Below are experts of layer 3 (counted from 0) of a mixture-of-experts language model. Rows are named router (the router's row for the expert) and show model dimensions 0-95. Each number is 128 + 24 x the weight over its row's rms, rounded and kept within 0 to 255.
Before each expert's rows: "raises" lists some tokens whose logits its average output raises strongly, later layers aside; "mostly gets" lists some tokens that are sent to it at least half of the time. This comes from a sample of Wikipedia text that the model never trained on.

# expert 20
raises: "s", "ed", ",", "ing", "-", "bre"
mostly gets: " film", " public", " well", " head", " new", " high"
router [ 57 145 131 134 123 137 101 104 124  84 146 126 174 132 115 115 147  79 152 107  85 111 170 130 115 133 126 127 148 138 125  95 134  81 109 148 149 125 172 133 159 128 102 123 120 153 143 137 164  95 135 141 140 132 118 139 140 126 140 141 165 116 130 161 140 148 113 136 140 137 148 118 146 121 153 141  98 127 105 167 124 156 154 128 124 101 141 163 178 139 149 160 122 143  99  88]

# expert 4
raises: "urt", "ates", "ail", "oll", "ond", "av"
mostly gets: " B", " R", " F", " M", " K", " H"
router [130 139 138  99 181 128 150 129  94 147 136 129 120 151 113 109 143 128 151 109 153  81 109 133 104 211 102 164 140 155 117 163 153 101 131 105 168 115 136  89 138 114 135 110 138 120 115 165 121 116 161 155 183 134  89 117 116 123 141 129 118 118 127 140 102 139  93 148 153 125 130  89 118  56 139 122 102 156 116 173 129 124 135 148  96 120 114 154 109 123 143 156 155 122 110 109]

# expert 17
raises: "ad", "be", "lands", "ab", "oun", "est"
mostly gets: " Mar", " Ar", " Al", " Gu", " Re", " Bl"
router [137 133 144 167 181 110 127 152 100  91 121 170 144 143 156  81 166 143 142 114  91 109 158 125 134 114  91 127 124 130 137  92 138 111 180 137 126 155 143 125 111  76 137 105 110 149 149 135 138  72 155 151 151 144  95 114 103 136 161 155 124  50 131 135 124 139 161 135 140 141  90 117 125 109 119 137 143 124 106 161 108 142 128 137 170 157 111 117 127  83 103 154 126 118 117  71]

# expert 31
raises: " the", " a", " them", " in", " an", " or"
mostly gets: " made", " won", "ited", " played", " served", " held"
router [140 150 149 102 110 103 124 131 161 132 135 152 141 150 127 111  98 136 122 168 133 102 179 126 118 113 125 213 145 151 138 146 134 115 119 123  87 113  94 116 165  48 141 145 122 103 143 151 122 105 137 148 116 142 109 116 144 119 164 144 113 127  88 180 119 132 130 146 137 127 134 115 178 170 100 152 100 109 106 126 117 134  70 164 151 132 140 157 132 136 119 131 124 129 118 139]

# expert 3
raises: "al", " of", "s,", " and", "/", "\n"
mostly gets: "ation", "ment", " game", "ition", " group", " project"
router [129 130 127 138 115 122 138 113 123 140 124 168 148 120 127 130 122 104 154 120 110  91 134 127 100 131  96 120 145 138 172 107 135 148 147 115 127 145  85  86 161 128 144 107  80 120 109 149 175 146 137 117  94 127 124 161 121 100 172 150 105 132 133 144 139  92 130 128 146 189 133 128 150 115 172 141 122 121 126 171 123 160 137 148 118 105 155 102 150 126 101 135 141  96  91 114]

# expert 19
raises: "tern", "je", "line"
mostly gets: " In", "In", " South", " On", "f", " there"
router [ 84 154 157 139 155 116 101 128 175 145 170 120 143 134 125 115 119  61 158 155 152 139 122 135 141 129 126 148 120 123 137  78 148 143 121 135 137 139 150 111  68 136 139 101 105 116 155 125 122 124 157 125 113 145 109 152  97  89 159 139 153 128 119 152  93 147  85 152 129 121 105 105 149  83  87 150 122 140  91 133 113 140 141 131 141 150 106 197  78 102  82 142 130 136 132 143]

# expert 21
raises: "\n", " In", " |", " He", " As", " There"
mostly gets: "\"", "s.", "es.", " ==", ").", "."
router [120 165 171 114 118 112 125 116 120 176 122 124 123 146 127  91 154  99 139 114 102 126 156 150 117 139  97 111 132 143 135 149 105 122 112  94 119 142 136 147 174 146  99 122  90 123 146 148 143 129 138 130 166 159 139 136 153 137 104 126 133 148 136 156  98  80 172 155 142 163 136 114 110 105 148 169  62 149 110 136 115 135  96 132 107 132 134 137 117 107 105 153 136 115  89 153]

# expert 30
raises: "\n", " as", " on", " for"
mostly gets: ")", "am", "5)", "3)", "4)", "1)"
router [120 132 141  84 120  98 113 116 153 110 139 157 118 151 185 124 176 133 151 100 133 110 134 152 122 131  80 155 139 148 124 126 127 123 155  65 143 140 118  80 167 126 108 132 117 126 161 134 126 175 145 127 140 143 104 107 113  87 103 117 131 146 128 104 109 116 133 144 125 155 116 122  97 156 109 181 145 137 135 149 148 137 128 137  84 151 130 146 127 122 164 152 123 112 127 101]

# expert 29
raises: "ells", "ell", "elling", "ack", "art", "ool"
mostly gets: " P", " T", " p", "p", " t", " M"
router [123 129 138 146 148  90 106 129 108 113 154 135 148  98 126  90 132 111 140 154 115 114 130 126  89 165 124 159 137 137 142 130 136 133 133 132 104 182 125 101 132 125 126 110 144 124 161 123 171 135 147 131 196 150 104 119 105 123 163 131 106 118 111 177 100 113  82 121 130 136 126 101 132 133 150 131 147 168 114 144 133 139 152 111  90 163 121 147 173 105  57 167 133 112 153 109]

# expert 11
raises: "h", "sey", "worth", "ro", "ional", "hes"
mostly gets: " Nor", " Ol", "nes", "zz", " Greg", " Van"
router [155 153 133 136 166 102 110 153 111 126 137 132 129 131 188  91 105 125 118 127 166 118 171 154 128 127 129 125 126 145 142 126 146 152 150  95 106 139 105 139 114 149  75 144 127 119 191 135 148 135 135 120 118 142 107 137 107 109 200 145 140 140 142 169  97  84 131 129 147 144 103  90 129 108 104 117 150 123 119 165 140 149 115 150 130 174 114 151 161 108 128 134 135 180 132 136]

# expert 13
raises: "–200", "–present", "–202", "–199", "–19", "–201"
mostly gets: " 199", " 196", " 2014", " 2019", " 198", " 197"
router [108 134 144 104 107 109 140  87  78 166 134 157 117 188 154 153 172 136 136 160 144  93 132 141 130 144  98 123 144 149 138 125 124 120  93 140 127 165 144 105 156 129 119 129 156  73 168 165 117 136 154 149 163 139 139 156  97 100  91 109 104  94  90 124 120 111 110 122 156  92 160  84 130 125 120 142 107 182  98 151 134 127 152 134 135 190 117 110 136 101  95 124 133 161 110 144]

# expert 28
raises: "6.", "0,000", "0,", "7.", "6,", "9."
mostly gets: " 1", " 0", " 2", " 5", " 7", " 6"
router [ 73 136 144  87 143  88 125 113 119  91 131 123 148 144  98 114  85 173 148 151 121 118 146 131  93 127  96 120 155 120 131 104 144 115 128 141 103 139  48 130 160 146 136  82 103 112 177 155 124 116 120 113 132 121 132 144 146  94 130 137 132 147 108  99 114 102 111 135 149 130 133 146 107 123  97 121 130 118 129 188 116 132 150 158 135 151 113 143  82 126 141 140 150 102 173 152]

# expert 10
raises: "ids", "ater", "ster", "t.", "oph"
mostly gets: "l", "v", "ann", "ir", "ald", "arm"
router [137 158 134 132 121 135 140 146 128 161 137 117 139 111 202 113 163 149 162 146 138 102 134 130  78 130  70 119 160 148 151 114 135 115 112 124 121 115 146 140 100 132 122 105 127 141 122 141 185 128 122 157  80 148 139 152  71 126 165 112 175 136 138 134 141 108  89 123 134 136 162 125 132 141 149 142 109 114 116 125 107 147 139 129 132 170 103 145 126 136 168 157 132  63 118 118]

# expert 9
raises: "ides", "ters", "ed:", "(s):", "er:", "ed."
mostly gets: "ons", "ities", "ors", "ict", "ium", " people"
router [ 94 123 130  90 140 113  95 139 122 144 157 125 134 109 146 117  93 105 216 111 143 104 160 149  68 118 104  77 164 150 180  71 138 118 105 130 113 105 153 128  97 142 116 128 131 126 191 163 145  99 152 132  89 141 104 163 134 120 113 162 102 131 108 112 118 107 151 109 125 124 124 145 164 194  80 156 129 133 103 122 122 139 139 125 100 122 136 124 178 114 105 138 137 116 150 149]

# expert 12
raises: "I", "V", "O", "RA", "E", "U"
mostly gets: " N", " A", "N", " I", " E", "E"
router [128 145 122  69 129  66 142  88 156  84 161 137 146 118 128 115 124 118 124 105 133  93 128 127 106 145 126 139 111 161 141  86 164 112 160 107  94 132 117 145 146 110 116  95 113 124 101 141 134 118 142 122 103 169 113 123 116 113 151 125 212  69 135  95  84  95 108 151 130 117 173 135 116  86 115 140 139 150 120 160 141 125 137 128 143 167 165 114 167 144 122 171 153 104 111 129]

# expert 1
raises: "rit", "raw", "j", "ro", "ey", "ram"
mostly gets: "ag", "ug", "ar", " Bar", " Ar", "–1"
router [112 117 146 101 130 122 148 124 130 135 176 129 175 150 171 119 123 119 142 105 131 135 146 137  85 164 122 130 162 132 136 166 132  87 139  93 127 174 118 139 140 126 105 150 124 131 121 134 122 126 127 133 141 150 128 141 151 132 136 136 207  75 135 159  75 155 171 122 138 110 139 111 124 102 126 135 138 151 134 209  87 127 129 146 143 141  90 131 131  78  75 165 134 137 134 113]

# expert 15
raises: "anc", "ir", "od", "inc", "ed", "ays"
mostly gets: " ", " C", " (", " c", " d", " b"
router [118 134 151 131 145 108 100 132 106 129 133 121 172 114 122  81 176 126 175 113  84  73 129 133 121 151 133 185 137 163 135 158 154 105 148 127 122 131 127  44 137 117 135  34 121  84 134 131 127 110 149 153 136 159 114 131 131 126  98 133 112  81 141 143  78 124 142 102 126 149  98 153 123 141 158 121 126 133 121 155  88 122  97 127 117 125 140 150 161 112 120 126 174 136 114 121]

# expert 25
raises: " the", " this", " a", " these"
mostly gets: " for", " of", " in", " on", " from", " with"
router [102 121 161 132 122 132 110 125 136 173 127 112 122 136 152 111 141  99 141 108 118  95 123 183 123 135 144 149 130 114 141 155 148 136 139 137  68 131  99 149 179 161 131  90 154 141 147 149 129 129 142 186 101 133 128 181  83  98 170 185 156 146 111 133 110  91 129 197 132 147 116  95 154 110 112 140 117 119 113 132 126 155  94 157  70 134 140 123 112 133 146 124 141 153 146  85]

# expert 0
raises: " a", " |", "ec", " the"
mostly gets: " as", " which", " who", " that", " when", " where"
router [105 122 137 141 177 140 103 102 143 155 136 149 125 137 132 134 100 142 122 102 112  97 126 156 115 116 135 105 144 150 127 114 162 114 147 102 130 126  98 101  94 110 124 112  91 116 125 131 140  82 141 132 114 133 119 117 133 141 112 126 142 141  84 144 130 102 124 159 128 120 190 120 169 114 160 156  91 130 122 132 100 142  95 139  89 105 140 136 117 125 112 135 121 122 101 153]

# expert 8
raises: "re", "ic", "os", "is", "er", "or"
mostly gets: " reg", " dis", " comp", " dec", " ass", " def"
router [122 153 133 167 143 110 120 130 118  85 168 171 136 147 152 144 170 141 188 118 126 152 138 127 114 161  87 101 154 136 184 104 119 121 142 136 115 147 119  77 119 118  99 131 122 132 210 162  94 122 141 131 121 141 106 144 123 123 170 165 134 132  91 137  84 146 136 124 139 124 167 139 139 118 152 128 144 148 105 121 146 156  76 143 105 129  99 125 116 115 129 117 149 120  55 129]

# expert 16
raises: "igh", "ç", "via", "hed", "m.", "\")"
mostly gets: " October", " May", "ia", " July", " March", "ai"
router [129 155 143 100 110  92 135 137 124 133 101 203 122 114 158 132 138 163 112  77 176 115 129 150 107 142 128 100 115 129 106 124 114 112 170  98 111 137 105 153 142 123 118  78 126 117  69 125 195 102 137 159 136 156 126 100 138  99 152 133 138  91 128 158 136 112 104 168 124 150 182 135 148 130 124 128 116 156 119 131  98 146 171 120 160 123 123  95 161  83 114 140 135 115 154 132]

# expert 7
raises: " on", ";", " the"
mostly gets: " used", "ated", " built", "ized", " use", "ised"
router [ 81 134 145 110 126 109 121 100 151  99 137 129 152 144 121 130 134 142 158 105 109 109 130 138  85 120 110 147 162 138 151 118 160 111 106  96 119 118 145 125 156  96 110 117 139  94 180 185 122 129 142 156 143 153  99 112 116 134 118 139 163 144 132 164 106 111 111 128 142 161 182 101 154 131 139 170 117 132 128 116 119 142 141 147  60 107 100 130 124 136 101 137 138 136 119 132]

# expert 14
raises: "ver", "f", "h", "v", "vers", "ap"
mostly gets: " con", " en", " per", " sub", " se", " All"
router [122 151 142 148 210 130 113 120  91 105 121 165 123 111 119 136 156  78 148 118 146 123 135 128  84 124  96 149 126 141 134 125 172  93 176 159 137 128 139 100 121 134  78 158 117 124 117 157 150 132 149 137 119 129 121 132 135 136 138 155 132 142 117  93 125 121 158 154 126 127 151 110 136 120 106 123 139 164 121 125 129 133 130 139 106 149 100 134  82  85  95 128 128 122 119  98]

# expert 2
raises: "St", "In", "-", "V", "M", "An"
mostly gets: "\n", "===", "==", " \"", "====", " ==="
router [128 147 125 140 155 112 151 111 166 142 135 130 154 147 147  88 103 108 135  77 129 139 120 123 113 145 149 133 164 165 125 155 110 101 162 153 127 137 127 121 106 129 103 143  79  70 123 128 113  92 138 163 162 136 115 136 103  92 141 128 197 110 116 163 124 116 120 180 119 144 113 140 105 161  86 146 110 170  97 160 124 143 155 123  95 159 142 104 104 132 129 121 157 169 119  82]

# expert 6
raises: " ", "\n", " Succeeded"
mostly gets: " |", "|", "|---|---|---|---|---|---|", "|---|---|---|---|---|", "|---|---|---|---|", "|---|---|---|"
router [135 146 104 103 158 129 125 136 138 143 163 115 146 129 136 132 122 143 123 104 106 127 133 158 138 212 125 153 128 127 148 123 153 111 124 123 101 158  72 127 160 119 151 131  82 113 106 134 161 102 143 161 147 124  97 121  94 106 121 185 112 181  81 185 142 136 136  98 130 107 128 105 106 121 150 142 134 129 119 116 125 107 111 149 135 159 119 144 128 121 166 153 140 140 107 113]